Experts of a small language model: 86.2M parameters.
Below are experts of layer 13 (counted from 0) of a mixture-of-experts language model. Rows are named gate (a neuron's input weights, with its number), up (a neuron's input weights, with its number), down (a neuron's output weights, with its number) and show model dimensions 0-255. Each number is 128 + 24 x the weight over its row's rms, rounded and kept within 0 to 255.
Before each expert's rows: a language model's description of what the expert responds to; "mostly gets" lists some tokens that are sent to it at least half of the time. This comes from a sample of Wikipedia text that the model never trained on.

# expert 0
Description: Motorsport and biochemistry terms. Motorsport results tables and racing prose (Racing, Chevrolet, track codes like MNZ, LVS) and molecular biology terms like receptor, protein, inhibit.
mostly gets: " Racing", " Chevrolet", " protein", " receptor", " Motorsports", " GER"
gate1 [144 138 176 131  96 139 121 159 141 109 113  93 109  99 121 133 104 119 133 126 155 166 113  96 160 143 181 135 153 151 138 140 130  96  73 119 128 117 109 107 131 140 136 132 132 120 134 147  95 163 145 176 120 134 166 125 161 113 119 109 113 125 124 127 110 113 104 103 159 121 117 144 105 155  73 117 101 129 130 119 159  91 124 122 118 109 117 138 177  69 142 149  64 113 169 147 137 150 135  64 129 104 129 111 119 129 124 128 162 147  79  89 177 122 109 156 124 139 167 127 102  75 117  89 102 123 133 118 157  97 106 114 155 123 112 140 165 136 101 109 139 107 134 153  90 125  80 121 135 123 134  88 137 165 143  89 113  92 129 123 119 108 141 150 148 154 139 140 139 127 135 119 143 156  71 127  90 141 140 124 148 117 165 143 131 121 113 123 117 129 131 140 148 117 103  98  78 136  74 143 143 139 163  97 154 124 162 141 107 116 115 110  85 105  91  88 145 120 123 133  85  95  79 137 175 134 151 144 102  96 111 153 128 166 141 147 160 128 110 147 152 136 122 108 127 133 103 134 154  82 114 134 125 121 163 112]
up1 [ 72 138  96 131 148 139 127 116 117 128 164 133 141 170 135 109 167 142 167 130  97 105 152 165  87 120  67 130  95 120  80 131 147 169 166 139 122 152 112 143 143 135  84 116 155 150 135 113 205  89 139  82 120 111 127 108  93 134 131 149 106 133 151 119 143 159 113 133 124 128 133 102 156 105 172 152 161 144 125 161 132 163 137 158 153 125 143 115 107 165 140  99 160 129 100 113 128 131 150 173 123 134 153 149 158 119 124 136 102 102 200 164  80 123 155 127 131 106  91 105 136 157 125 135 164 157 110 137  78 171 128 158 110 128 123 132  94 120 146 141 130 140 124 143 158 135 170 140 121 121 128 155 104 119 144 141 139 166 125 137 130 160 106  77 131 108 119 123 130 150 126 127 111 117 169 129 126 124 125 107 129 127 116 101 127 114 121 101 101  96 148 122 139 120 172 132 163 107 180 115  85 114 123 124 105 157 109 157 153 145 136 117 169 137 148 158 129 140 151 109 152 158 173 113 104 137 118 129 163 162  98 112 105 118 134 118  96 137 134 118  92 123 123 177 134 121 140 165 125 160 130 104 143 143  83 168]
down1 [110 143 173 148 121  94 119 153  99 129 173 110 150 108 125 122 130 106 140  97 115 121 149 141 141 113  57 100 131 123 111 109 133 123 144  99 117 136 143 127 123 126  98 154 127 137 157 155 121 110 110 124 146 126  80 116 102  85 163 134 126 152 131  94 150  70 148 134 101 110  85 155 159 102 174 143 144  91 141 127 133  52 138 113 134  96 144 141 136 127 123 153 134  96 113 135 153 148 144 137 136 135 144 131 128 150 146 129 113 154 128 133 111 135  92 179 128  89 127 113 121 119 150 135 156 112 114 145 117  83  98 114 122  84 133  92 106 150 145 145  98 120  91  90 116 142 103 160 136 138 125 139 166 103 123 133 121 137 111 139 145 135  61 172 107 115  90 117 128 165 156 113 145 134 101 149 117 108  99 124  84 176  93 119 106 121 137 161 160 116 111 162 104 131 151 164 164  78 177 123 163 128 118 152  86 135 118 168 124 130 160 125 101 122 168 138 138 173 111 143 157 133 164 132 113 118 168  80 135 108 122  99 108 127 124 143 125 125  81 116  94 104 104 133 119 150 138 138 144 132 124  64 140 108 150 136]
gate2 [120 148 146 153 141 109 142 155 147 112 159 117 141 184 128 115 120 184 112  80 151 121 154 133 110 182 187 135 115 161 138 148 131 114  90  55 103 153 142 127 114 118 144  96 108  98 129  91 125 135  87 112 123 119 107 166 136 106 120 145 109 112 159 135  98 103 145 153 149  92 164 129 128 137 178 132 166 114 139 185 144 131 145 110 138 151 149 151 150 176  99 128 147 115 100 127 110 102  90 138 138 112 121 187 159 120 137 143 145 144 133 137 156 137 152  92 117 157 115 155 156 110 128 142 137 137 137 117 146 112 135 139 108 117 118 140 105  67  95 143 135  99  98 124  84 100 124 103 129 110 133 127 151 150 149  98 151 139 136 114 150 131  97 105 122 130 148 107 103 103 182  94 130  95 161 143 123 147 150 110 135 136 155 135 116 170 117 124 120 137 148 161 124 120 127 169 154 108 122 115 180 139 142 123 135 137 123 158 107  68 128 149 154 128 134  60 133  85 146 161 145 176 133  77 145 143 114 136 105 135 117 123 105 103 145 120 131 142  88 101 127 138 101 126 151 130 159 126 158 110 128 101 113 121 169 115]
up2 [ 74  68 116 131 129 125 128 163 129 119 101 114 130 111 174 155  84 103 126 146 171 129 141 122 109 119 103 140 114 143  97  92  87 106  71 155 127  89 125 105 136 106  95 129 135 156  96 169  89 113 139 112 123 110 120 141 130 147 147  85 169 162 152 120 162 143 119 103 145 102  90 109 167 128  79  95 135 127 153 118 138 126 169  89 140 110 101 125 157 157 135 157  75 113 131 115 133 160 150 146  93 158 122 119 158 118 115 120 108  68 141 148  96 159 161 151  89 162 101 139 113 132 122 144 146 139 122 154 118 149  90  94 138 123 106 150 112 158 116 134 130  99 135 155 133 138 118 114 150 149 108 125 162  99 156 125 141 125 103  76 124 154 133 123 136 135 127 131 137 124 154 151 159 105 127 133 124 197 128 159 134 106 128 108 147  98 135 149 128 112  92 118 134 167 140 135 137 138 155  76 126 105  78 139 108 119 138 106 146 115 125  85 146 146  85 139 100 144 119 126 156 133 131 196 147 120 136  83 134 117 129 157 131 127 141 143 157 133 165 129 161 149  94 121 143 158  96 143 111 122 167 149 120 115 154 126]
down2 [140 118 147  95 103  99  52 117 134 143 147 157 101 119 128 143 139 153 118 156 129  77 109  84 101 140 103 145 162 144 130 127 128 122 131 173 110  94 128 106 158  54 110 141 146 143 138 134  87 115 156 108 119 136 162  91 121 100 148 148 116 120 155 119 183 125 167 102  88 118 151  98 162 111  91 137 126 119 118 133 144  86 138 146 117 113 121 114 170  78 151 143  61 107  96 125 130 157 115  85 131 120 109  84  88 111 124 155 140 129 105 139 158 110 105 125 133 146 117 108 116 112  86 104 127 162  76 133 125 100 118 149 108  90 129 167 166 118 165 147 159 154 161 142 117 127 150 159 116 114 113 166 143 104 133 126 150 104 155 134 100 148 161 157 155 160 124 156 125 113 139 126 138 106 185 125 134 116 114 122 155 111 136 138 137  88 121 135 112 107 124 138 129 133 119 111 110 124 163 144 130 136 148  81 131 156 130 117 122 128 132 123 124 137  94 132 148 147 101 136  96 153 170 141  99  95 117 125 170 113 117 169 129  92 127 113 130 143 114 100  99 143 128 128  82 107 149 117 141  79 115  93  99 132 135 168]

# expert 39
Description: Sports standings table cells. Pipes, zeros and goal differences in league standings and squad tables, plus position codes like FW, MF, DF.
mostly gets: "---|---|---|---|", "|---|---|---|", " †", " FW", " MF", " (0)"
gate1 [107 149  91 148 123 145 187 134 103 114 135 143 129 139 140 123 130 106 137 105 140 128 111 125 128 169 134 127 159 130 196 111 149 149 118 139 113 129 118 137 123  89 123 151 129 153 117 134 135 122 113 134 116 143 123 124 135 136 135 130 136 104 128  92 112 124 113 124 126 127 147 140 171  96  91 190 125 160  86 142 125 119 100 128 118 141 103 115 133 152 102 175  79 145 141 123 140 109  82  74 114 122 170 110 120 106 126 165 110 117 112 113 130 106 141 128 119 131 142 140 103  98 126 138 121  92 168  86  89  97 106 186 172  80 159 168 142 120 123 113 146 114 111 114 123  86  90 116 137 144 137 161 167 133 172 116 124 133 103 134 112 136 152 107 168 137 117 121 125 120 137 155 123 140 146 103 118 130 155 151 191 103 121 139  94 151 163 104  88 108 120 144  91  98 152 147 134 136 106 174 157 145 126 150 133 120 115 114  92  83  92  66 173 145 105 162 146 128 163 114 142 130 118 157 174 154  83 110 117 143  99 109 118 154 121  95 100 132 157 176 140 141 133 143 156  95 153 120 114  74 143 120 102 131 127 102]
up1 [138 108 135 147 131  96 129 138 131 122 116 121 138 138 127 103 153 140  94 142 147 107 149 129 143 134 125 122 111 112  79 155 149 117 126 133 172 140 132 104 149 140 112  97 126 110 149 119  88 174 114 148 141 144 123 143 101 119 129 113 114 169 122 163 141 148 139 144 169 108 104 135  63 141 155  60 146 110 224 128 113 119 146 106 119 135 136 128  78 120 134 130 155 109 123 124 157 101 181 180 121 120 126 117 121 139  98 131 167 158 134 160 120 128 100 125 164 148 149 123 166 143 127 130 135 162 115 184 155 129 135  84 100 149 128 136 122 161 123 160 124 165 140 114  99 158 149 126 118 154 118 103 129 122  92 137 130 137 110 100 131 153 129 159 120 122 173 133 122 119  95 114 119 126  95 167 121 144 108 123  77 158 131 126 154 140 140 145 173 142 140 115 166 118 107 114 132 117 174  97 111 124 154 124 127 168 131 120 144 137 161 178 102 101 104  85 101 135 103 148  83 140 155  96 117 120 112 149 149 135 118  86 119 113 180 136 170  93  94 100  86  90 127  97 121 185 107 155 128 151 128 119 143 113 122 139]
down1 [ 77  93 125 126 122 153 115 164 127 130 112 116 116 110 120 106 145 127 131 118  93  92 122 123 128 115 130 158 121 111 169 142 167 129 145 149 138  56 129 115 119 151 118 124 165 109 106 131 148 157 100  91 170  96 109 136 164 126 127 133 127 148 187 159  99 120  98 136 103  67 111 164 129 115 138  99 107 149 123 158 137 106 145 144 116 139 119 126 177 161 100 106  72 146  91 121 131 147 184  94 127 112 139  99 139 172 135 131 103 126 140 154 134 149 117 150  98 142 155 117 171 121 101 128 142 154 150 132 106 159  90  94 121 147 128 119 144  86 114 189 114 127 130 106 111 156 165 120 155 118 169 145 206 135 102  99 156 102 121 139 155 109 104 143 138 126 136 136 150 151 109 129 126 181  87 144 106 150 137 131  81 120 108 137 103 132 112 144 134 126 125 180 178 140 149 114 146 106 131 135 114 163 101  84 119 107 108 120 102 132 138 115 131 153 138 142 131  87 115 182 138 141 125 149 158 133 104 155  89 108 127 120 152 153  96 136 105  90 136 131 103 118 114  98 121 144  99 120 109 133 128  97 143 124 115 150]
gate2 [131 127 153 104 111 128  73 130 133 151 145 130 121 161  84 106 107 133 133 105 171 115 111  98 108 154 112 105 150 115 146 124 112 105 108 136 121  94  92  93 162 128 116 125  99 141 130  92  90 151 136 152 124 129 156 131 160 138 125 147 139  99  86 196 118 107 104  97 111 130 177 124 118 128 174 145 110 175  94 130 132 135 139  89 100  68  95 120 131 130 162  91 110 134 140 127 131 135 117 103 146 137 133 110  68 118 120 104 122 104 112 127 161 150 114 137 128 108 134 134  86 134  91 122  80 157 125 141 136 118 139 149 150 166 121  73  98 141 134 147 142 129  77 130 170 137 145 116 175 125 156 144  77 127 168  70 142 122  96 113 112 131 155 137 148 156  99 125 125 150  87 137  93  74 117 111 111 117 133 143 157 142 143 147 115 158 143 155 103 147 138 134 122 120 161 101 161 121 101 141 109 111 142 105 114  77 139 140 120 105 173 128  93 115 130 151 124 124 133 156 141 116 148 140 173 129 123  85 150 168 133 122 124 152 142 104 124 123 127  91  95 150 161  86 106 131 131 103 111 136  89 146  81 134 139 118]
up2 [130 119 131 130 128 128 139 132 150 153 124 134 120 125 101 189 115 134 138 124  93  75 135 103 138 133 111  67 136  99 127  86 185 110 139 157 100 129 102 143 105 142 114 120 117 140 164 163 121 142 117  85  87 111 106 165 100  83 156 123 120 114 133  91 139 152 176 175 103 159 102 137 141 116 100 126 133 130 120 156 117 165 150 119 162 144 118 125 148 133 150 158 143 120  71 140 140 177 174 141 137 132 101  98 144 138 113 126 139 132 141 159 135 170 150 104  95 140 116 126  70 124 130 163 119 117 126 107  99 142 135 123 114 133 138 116 155 146 160 129 126 147 140 145 136 163 161 159 115 115  81 167 130 142 128  85 162  68 104  88 111 111 119 146 137 133 128 160 146 127  89 125 131 135 127 122 163 119  90 156 118 114 160 133 152 114 139 103  85 119 128 116 119 138  97 141  76 138  91 106 134 108 134 143 124 148 116  82 147  99 105 138 138 181 140 168 116 149 110 119 147 174 146 129 139 134 139  90 143  60 132 186 130 120 102 124 127 126 109 147 151  69 125 115 112 124 158 132 143 114 110 151 143 125 147 126]
down2 [148 100 126 172 136 118 136 177  77 137 138 134 132  94 114 128 135 105  94 150 141  70 143  92  92 148 126 125 131  98 108 133 106  69 157 130 125 113 123 106 149 161  88 110 117 145 120 148 128 146 147  98 165 116 145 124 117 141 149 130 134 141 132 105 135 117 172 144  90 103 160 162 143 137 114 125 130 139 144 128 111 129 143 102 133  95  54  74 116  77 144 161 111 126 120 106 117 125 132 135 126 128 132 152 122 168 149 118 122 135 107 111 124 135 129 119  76 109 114  92 122 151 108 133 137 134 154 113 160  98 138 122  86 161 112 103  85 141 121 150 159 129 173 145 145 136 116 134  85 119 110 112 185 110 143 142 102 128 194 149 142 125 133 117 147 161 139 133 110  99 114 150 135  92 123 132  72 131 101 180 112 104 118 159 132 121 114 125  89 101 120 161 155 155 136 134 172 129 139 131 204 116 108 116 101 136 142 120 124 107  98 119  84  81 124 130  96 122  97 117 147  67 135 107 122 120 128 101 142 108 111 146 103 110 104 157 126  96 166 155 120 120 101 105 127 112 144 138 160 111 107  97 135 128 109  90]

# expert 8
Description: Numbers and counts. Numerals and spelled-out counts before units, dates or table cells, such as 7 km, 9-acre, three, 17.
mostly gets: " 17", " 1", " three", " 15", " 12", " 13"
gate1 [108 133 120 157 123 133 159 142 148 167 132 127 171  98 100 123  94 123 139 139 125 133 132 172 139 159 113 117 117 151 188 139 167 124 121 157  76 122 151 104  91 116 152 110 133 113 143 103 168 120 145 143 130 143 140 145 206  93 115 147 174 126 144 108 133 147  85 180 101 124 134 133 109 176 137 149 124 127 103 127 137 145 134 148 118 126 118 121 180 127 141 129 116 122 141 107  99  94  98 148 114  92  97 143 144 107  95 128 151 161 109 150 164  94 111 121 160 135 163 109 101 111 148 156 130  42 155  97  89 161 103  84 119 103 161 117 163 122 146 138  77  91 158 137  91 156 115 127 148 164 134  89 106 118 132 117 168 133 150 123 124 152 136  91 151 125 145 116 152 108 124 127 159 169 115 113 111 123 119 122 131 119 122 130 143 123 114 127  97 149 149 107 156 101 106 141 128 112  81 110 110 129 136 155 171 105 158 141 111 163 150 131 114 102 100 109 169 121 131 145 134 169 152 129 143 151 128 140 149  94 111 118 130 121 118 123 125 172 143 119 124  96 137 159 162 141 149 149 119 196 128 150  99 137 124 132]
up1 [167 121 129 113 141 121  95 111 125  94 145 150 107 154 135 143 157 150 114 111 137 125 121  88 106 102 140 137 154 109  64 104 102 157 139 119 166 135 122 139 154 145  95 158 111 130 105 165  85 139 124 123 127 107 121 124  85 165 145 105  91 132 108 145 121  98 163  88 152 125 121 137 141  90 119 100 147 118 160 128 117 103 100 117 136 138 136 140  72 128 115 127 139 122 121 116 164 156 170  96 147 148 159 111 101 135 156 128 143  99 139 108 105 157 138 132 110 130  84 161 156 148 112 113 112 204 114 143 162 130 173 162 126 145  68 131 120 157 124 120 170 166  97 129 152  97 123 121 135  83 116 181 180 127 115 134  87 120 114 132 115 126 122 152 102 115 127 144 107 156 126 124 105  66 134 146 132 132 133 120 136 144 128 121 134 145 129 151 150 103 102 128 117 144 154 121 113 154 171 143 149 120 114 121  93 162 114 125 144 108 114 131 135 150 152 146  65 139 121 114 128  67 124 139 123 112 121 114 121 135 161 118 128 156 150 127 120  91 107 130 129 147 120  98  99 129 116 128 146  34 121  77 171 114 145 115]
down1 [143 156 118 136 154 142 112 159 146 147 107 129  99 119 154 163 114 105 163 159  94 140 136 139 141 165 131 138 163 128 115 132  79 113 104  86 108 150 134 144 223 144 107  83 167 142 108 143 144 111  93 128 116 139 147 129 115 109 115 106 138 157 126 110 146 119 122 141 118 127 137 115 158 119 124 116 106 135 134 109 129 157 139 128 100 135 142 120 123 149 136 139 114 124 127 139 118 123 111 112 109 125 123 134 131 106 166 114 125 136 168 121 120 117  86 147 102 158 117 113 151 122 133 128  70 111 112 147 135  86 132 136 134 145 127 145  87 106 132 124 113 122 125 124 122  99 157 112 139 151 103 131 255 119 134 142 168 128 125 110 126 146 115 104 127 125 124  89 136 152 147 111 123 116 135 139 134 115 125  75 118 121 113 110 132 109 136 158 115  95 146 131 101 114 150 124 141 119 115 174 119 107 109 136  96 223 131 104 112 179 154 122 121 143 150  99 125 150 127  97 129 141 141 117 127 166 144 111 115 145 101 121 135 127 134 138 129 122 175 124 151 117 109 120 127 113 152 134 142 161 125 102 139 136 125  94]
gate2 [141 124 138  92  86 142 100 108  87 115 123 149 105 165 175 144 138 133 120  95 151 121 152  96 144 174 132 115 153 120 145 105 149 117 154 131 134 151 105 134 142 117 117 129 121 142 158 125 134 108 111  91 133 132 138 111 161 173 131 145 135 118  90 156 171 149 128 102 145 165 103 146 144 157 107 143 113 152 168 144 108 114 123  79 129  93 183 169 117 142 148 116 140 150  86 125 182 106 115  92 129 128 148 103 112 140 154 127 153 182 117 105 103 154 144 110 161 121 116 113  92 111 135 126  80 103 175 131 141 136 146 164 141  97 136 131 139 103 112 154 103 135 159 105  43 155 130 118 104  96 125 116 129 118  96 113 135 126 108  92 147 119 137 144 124 156 128 158 139 126 149 104 122 100 153 160 173 114 125 119 144 108 110 134 161 109 128 154 138 129 154 167 105 132 129  91 154 125 110 144 155 118 159 153 109 139 165  93 131 142 167 141 161 146  98 108 111 154 139 108 107  99 132 118 113 158 123 139 143 200 168  99 131 184  95 105 101 118 148 117 156 163 133 138 116 111 120 154 137 134 135 136 141 135 135  68]
up2 [167 117 140 173  98 120 131 111 127  85 178 126  97 142 131 116 122 119 154 117 120 118  86 107  96 159 117 142 130 117 137  96 114 133 143 128 150 134 141 143 137 171 116 117 101 163 156 138 146 102  93 153 173  98 125 108 114 117 112 124 150 138 104 168 160 117 119 147 162 149 147 104 131 164 157 141 119 100 141 147 137 130 168 103 151 149 167 107 130  99 124 141 129 129 138 161 165  99 138 123  72 146 169 135 102 137 144 154 120 134 155 100  86 127 167 153 165 109 130 119  95 111  86 127 104 132 146 123 163 123 154 150 108 118 121 146 127  85  99 151 138 130  81 141 161 141 104 109 114 124  92 115 139 122 112 104 125 114 165  58 169 146 121 145 123 165 150 136 125 175 106 143 150 105 157 129 164 115  94 123 160 120 124 171  92 131  91 175 138 137 129 116 137 123 172 104 145 153 113 140 112 141 134 141 149 110 129 119 138 139 157 170 121  69 144 151 141 109 168 138 181 102 163 129 133 126 133 114 111 156 148 167 114 149 120  84 114  94 102 155 124 158 132 122  86 120  75 179 145 114 127 112 149 127 115 106]
down2 [112 144 116 144 158 193 143 131 147 125 134 165 102  72 114 130 130 159 128 103 146 140 132 129 127  83 140 131 138 139 129 153  89 103 115 173 145 162 163 161 139 146 129 108 150 109 120 158 156 112 137 113 143 119 107 136 110 150 116 112 130 144 128 137 147 106 161 147 118 150  96 159 120 122 162 136 140 124 102 137 140 149 110 140 132 151 136 159 144 155 166 145 139 165 138 158 153 136 124  75 162 121 155 142 111 120 148 129 111 146 147 151 153 122 167 151  95 119 184 127 150 114 131 133 129 121  83 106 110 104 120 144 121 132 122 142  98 154 154 156 108 162 126  81 131 119 135 131  78 120 112 128 130 134  87  89 118 135 130 133 127 158 188 128 121 160 120 149 130 171 121 142 140 181 123 118  53 113 133  97 139 115 138 114 128 133 147 128 121 142 187 143 152 113 150 101 152 140  96 125 118 111  88 143 147 107 128 123  98 166 147 112 154 134 143 137  97  98 151 130 106 137 124 139 134  74 140 124 157 125 190 124 112 123 155 156 175 143  87 192 146 103 147 122 145 114 158 126 151 113 169 159 202 105 128  98]

# expert 16
Description: Title word pieces. Pieces inside English song, album, band and media titles, often colour words or pieces after a quote, such as Red, Blue, Dead, Switch.
mostly gets: " Wi", " Dead", " Blue", " Switch", " Red", " Be"
gate1 [130 122 126 156 176  95 167 153 133 124  91 125 126 157 128 177 105 159 143  98 113 127 133 106 122 144 111 120 114 108 153 143 130 133  92 119 110 100 115 158 118 128 104 115 133 145 101 158 110 134 165 113 126 121 118 146 138 135 132 109 149 193 161  88 124 154 131 168 142 126 161 104 140  96 115 133 107  87 122 144 124 115 151 115 149 119 148 132 130 165 154 139 131 125 131 172 130 112 109 149 142  95 139 122 118 136 125  94 151 157 107 118 121 110 120 111 123 153 110 139 165 134 121 128 114 102 170 129 140 101 173  73 142 146 126 114 143 120 149 150 142 157 107 126 155  87 138 101 137 119 103 159 152 127 165  89 133 127 164 132 133  95 109 125 163 115 137  86 139  94 172 123 127 134 127 152  77 103 145 185 134 166 127 192  82 128 130 111  55 144 100 104 172 119 133 117 125 155 112 105  80 123 145 107 109  96 138 148 136 127 100 148 124  52 150 112  78  91 145 140 138 130 169 121 134 112  57 158 124 100 129 132 113 149 128 135 112 132 128  75 125 123 132 125  94 119 155 136 119 173 141 133 130 129  98 116]
up1 [109 155 121 120  95 142 128 113 111 143 158 149 108  91 119  90 168 111 155 118 155 154  79 173 172 106 148 157 164 131 137 132 102 112 116 145 104 148 106 117 112 101 125 175 139 101 112 130 152 111 111 136 130 164 134 117 127  80 137 122  79  89  70 143 121 120 146 107 116 117 108 144 115 171 132 134 193 151 147 131 137 117 103 117 131 156 102 142  94 137 109 138 135 134 133 115 121 142 173 133 101 112 126 115 109 129 127 177 125 114 166 149 153 124 174 113 139 132 144 152 110 161  91 117 155 131 112 141 117 174 106 142 130 108 121 124 113 126 111 128 123 100 168 103 105 188 159 129 105 143 138  87 112 136 126 130 145  98  72 147 127 131 160 141 124 154 110 153 141 139 100 130 127 128 139 126 190 120 122 109 148 106  90 101 117 141 152 145 143 113 178 141 117 139 122 197 126 105 117 141 159 135 107 157 150 138  77 102 155 120  99  96 126 159  95 125 152 144 116 122 131 149 163 126 156 130 224 106 142 126 143 171 127  86 120 124 117 123 114 177 133 138 106 129 143 156 129 120 147 106 125 117  99 153 112 136]
down1 [147 122 100 136 112 106  90 103 111 160 126 122 115 149 152 106  88 171 138 121 112 118 146  99 118 112 122 111 195 138 102 105  98 152  96 147 118 201 142 126 111 126 104 133 149 125 151  91 150  95  85 156 111 120 114 135 104 115 128  97  91 139 163 152 137 149 113 156  96 132 113 167 107 140  95 179 167 155 132 108 123 157 133  87 135 127 135 104 117 135  98 157 150 130 124 126 110 168 157 110 129 122 129 123 127 166 106 116  48 114 101 133 156 121 139 127 129  86 167 146 112 123 159 126 129 141 133  80 121 183 117 125 124 166 132  98 122  75 131 129 134 136 152  62  90 107 147 159 132 121 122 141 120 156 142 138 102 136  70 134 156 145 156 112 160 124 159 107 140 116 136 145 150 138  84 156  89 128  98 133 126 145  81 112 133 129 106 131 175 115 136 143 130 118 126 142 139 127 136 131 154 113 152 114 184 128 136 121 174 115 137 156 157 111 101 114 119 118 133 152 140 167 113 142 120 104 169  69 111  95 130 112 100 141 129 134  93 154 134 153 134 112 135 137 115 150  76 163 117 143 121 120 137 131 130 151]
gate2 [124 150 120  85 107 191 101 136 131 127 128 120 132 142 135 109 104  84 131 115 112 134 116 125 135 135 111 105 121 163 150 164 135 162 120 148 161 125 131  95 152  99 183 120 112 128 114 154 113 169 105 126 119  85 160 129 132 102 141 112 165 153 145 108 119 137 138 145 100  85 130 188 116 140 122 112  54 155 125 143 118 130 153 130  78 138  97 133 103 123 153 107 115 136 106 114 166 162 140 173  74 128 146 170 136 134 137 134 154 141 129 115 119 116 141 107  88 101 149 138 122 128 124 140 115  77  85 154  96 115 184 130 143 161 138 133 140 115 140 142 140  89 117 119 111 117 140 115 140 141 132 107 118 114 128 115 132 143 150 149  75 111 143 128 123 132 127 130 139 133 117 108 114 158 155  98 112 136 125 177 142 137 152 163 176 161 126 100  84 181 136 151 138 114 113 152 121 144 133 122 110 143 152  84 129 160 159 135 101 110 108 135 184 112 120 150  97 118 143 168  95 127 135 188  76 155 125 164 114 120 151 107 127 165 187 162 122  95 100 139 145  91 152  97 109 143 118 106 119 139 148 130 113 150 144 148]
up2 [144 118 153 159 127 160 138 116 116 104 123  87 102 116 170  99 134 117 134 141 108 104 147 101 149 125  98 126 121 123 161 131 117 133 105 110 104 132 100 124 142 128 159 112 107 156 152 134 125 190 107 138 137 122 156 113 206  72 121 113 171 182  75 112 132 142 119 134  99 118 103 159 113 134 144 142 104 144 131 164 119 108 136 156 132 191 127 105 110 134 130 128 135 135  80 124 105  96 126 124 101  94 152 115 132 125 126 146 104  77 161 105  91 136 121 111 117  79 121 163 128 153 123 152 122 118  93 109 145 125 126 131  89 127 121 155 136 137 131 112 135  81 142  95 134 106 120 149 108 135 171 106 123  93 156 132 106 160 156 108  91 127 142 138 109 130 168 146 129  88 125 118 141 112 169 141 111 156 126 175 127 133 123 162 137 121 123 145 112 130 132  92 139 119  72 124  98 108  84 151  93 162 118 102  47 162 143 110 122 126 130 110 147 154  99 148 123 138 156 131 109 144  97 138 104 141 141  82 114 113 145  99 155 174 119  95 124 123 124 131 117 124 156  78  76 143 168 118 134 123 136 144 107 152 139 165]
down2 [131 154 136 136 102 122 138 131 133 131 117 131 167 128 164 115 135 122 136  85 133 171 157 170 147  99  76 122 122 133 154 144 121 109  89 127 152 129 129 121 134 105 147 135 110 136  96 136 116 141 126 118 131 128 195 164 161 125 178  78 151 202 125 142 140 119 169 123  97  95 136 157 116 123 128 129 132 115 115 169 190 183 139 114 101 141  93 131 111 126 144 108 128 126 101 101 127 143 101  92 112 148 170 153 127 162 105 128 124 131 105 134  73 137 118  95 123 131 143 116  90 106 132 173 122 159 164 132 123 133 121 137 120 150 116 182 104 179 145 106 125 101 157 143 108 138 123  93 119 136 111 155 139 103 120 127 124 134  97 133 105  84 120  97 117 162 155 169  88 105 161 119 118 131 136 145  98 110 104 121 112 141  97 140 118 124 122 104 189 146  80 114 112 146 130 112 122 114 147  91 114 141 127  92 179 122 162 132  92 108 140 178 122 174  89 136 129 108 132  98  88 130 125 134 141 152 132 133 113 119 128 130  51 134 116 142 127 103 151 100 137 115 140 143 128 131 116  88 125 162 121 110 104 164 124 139]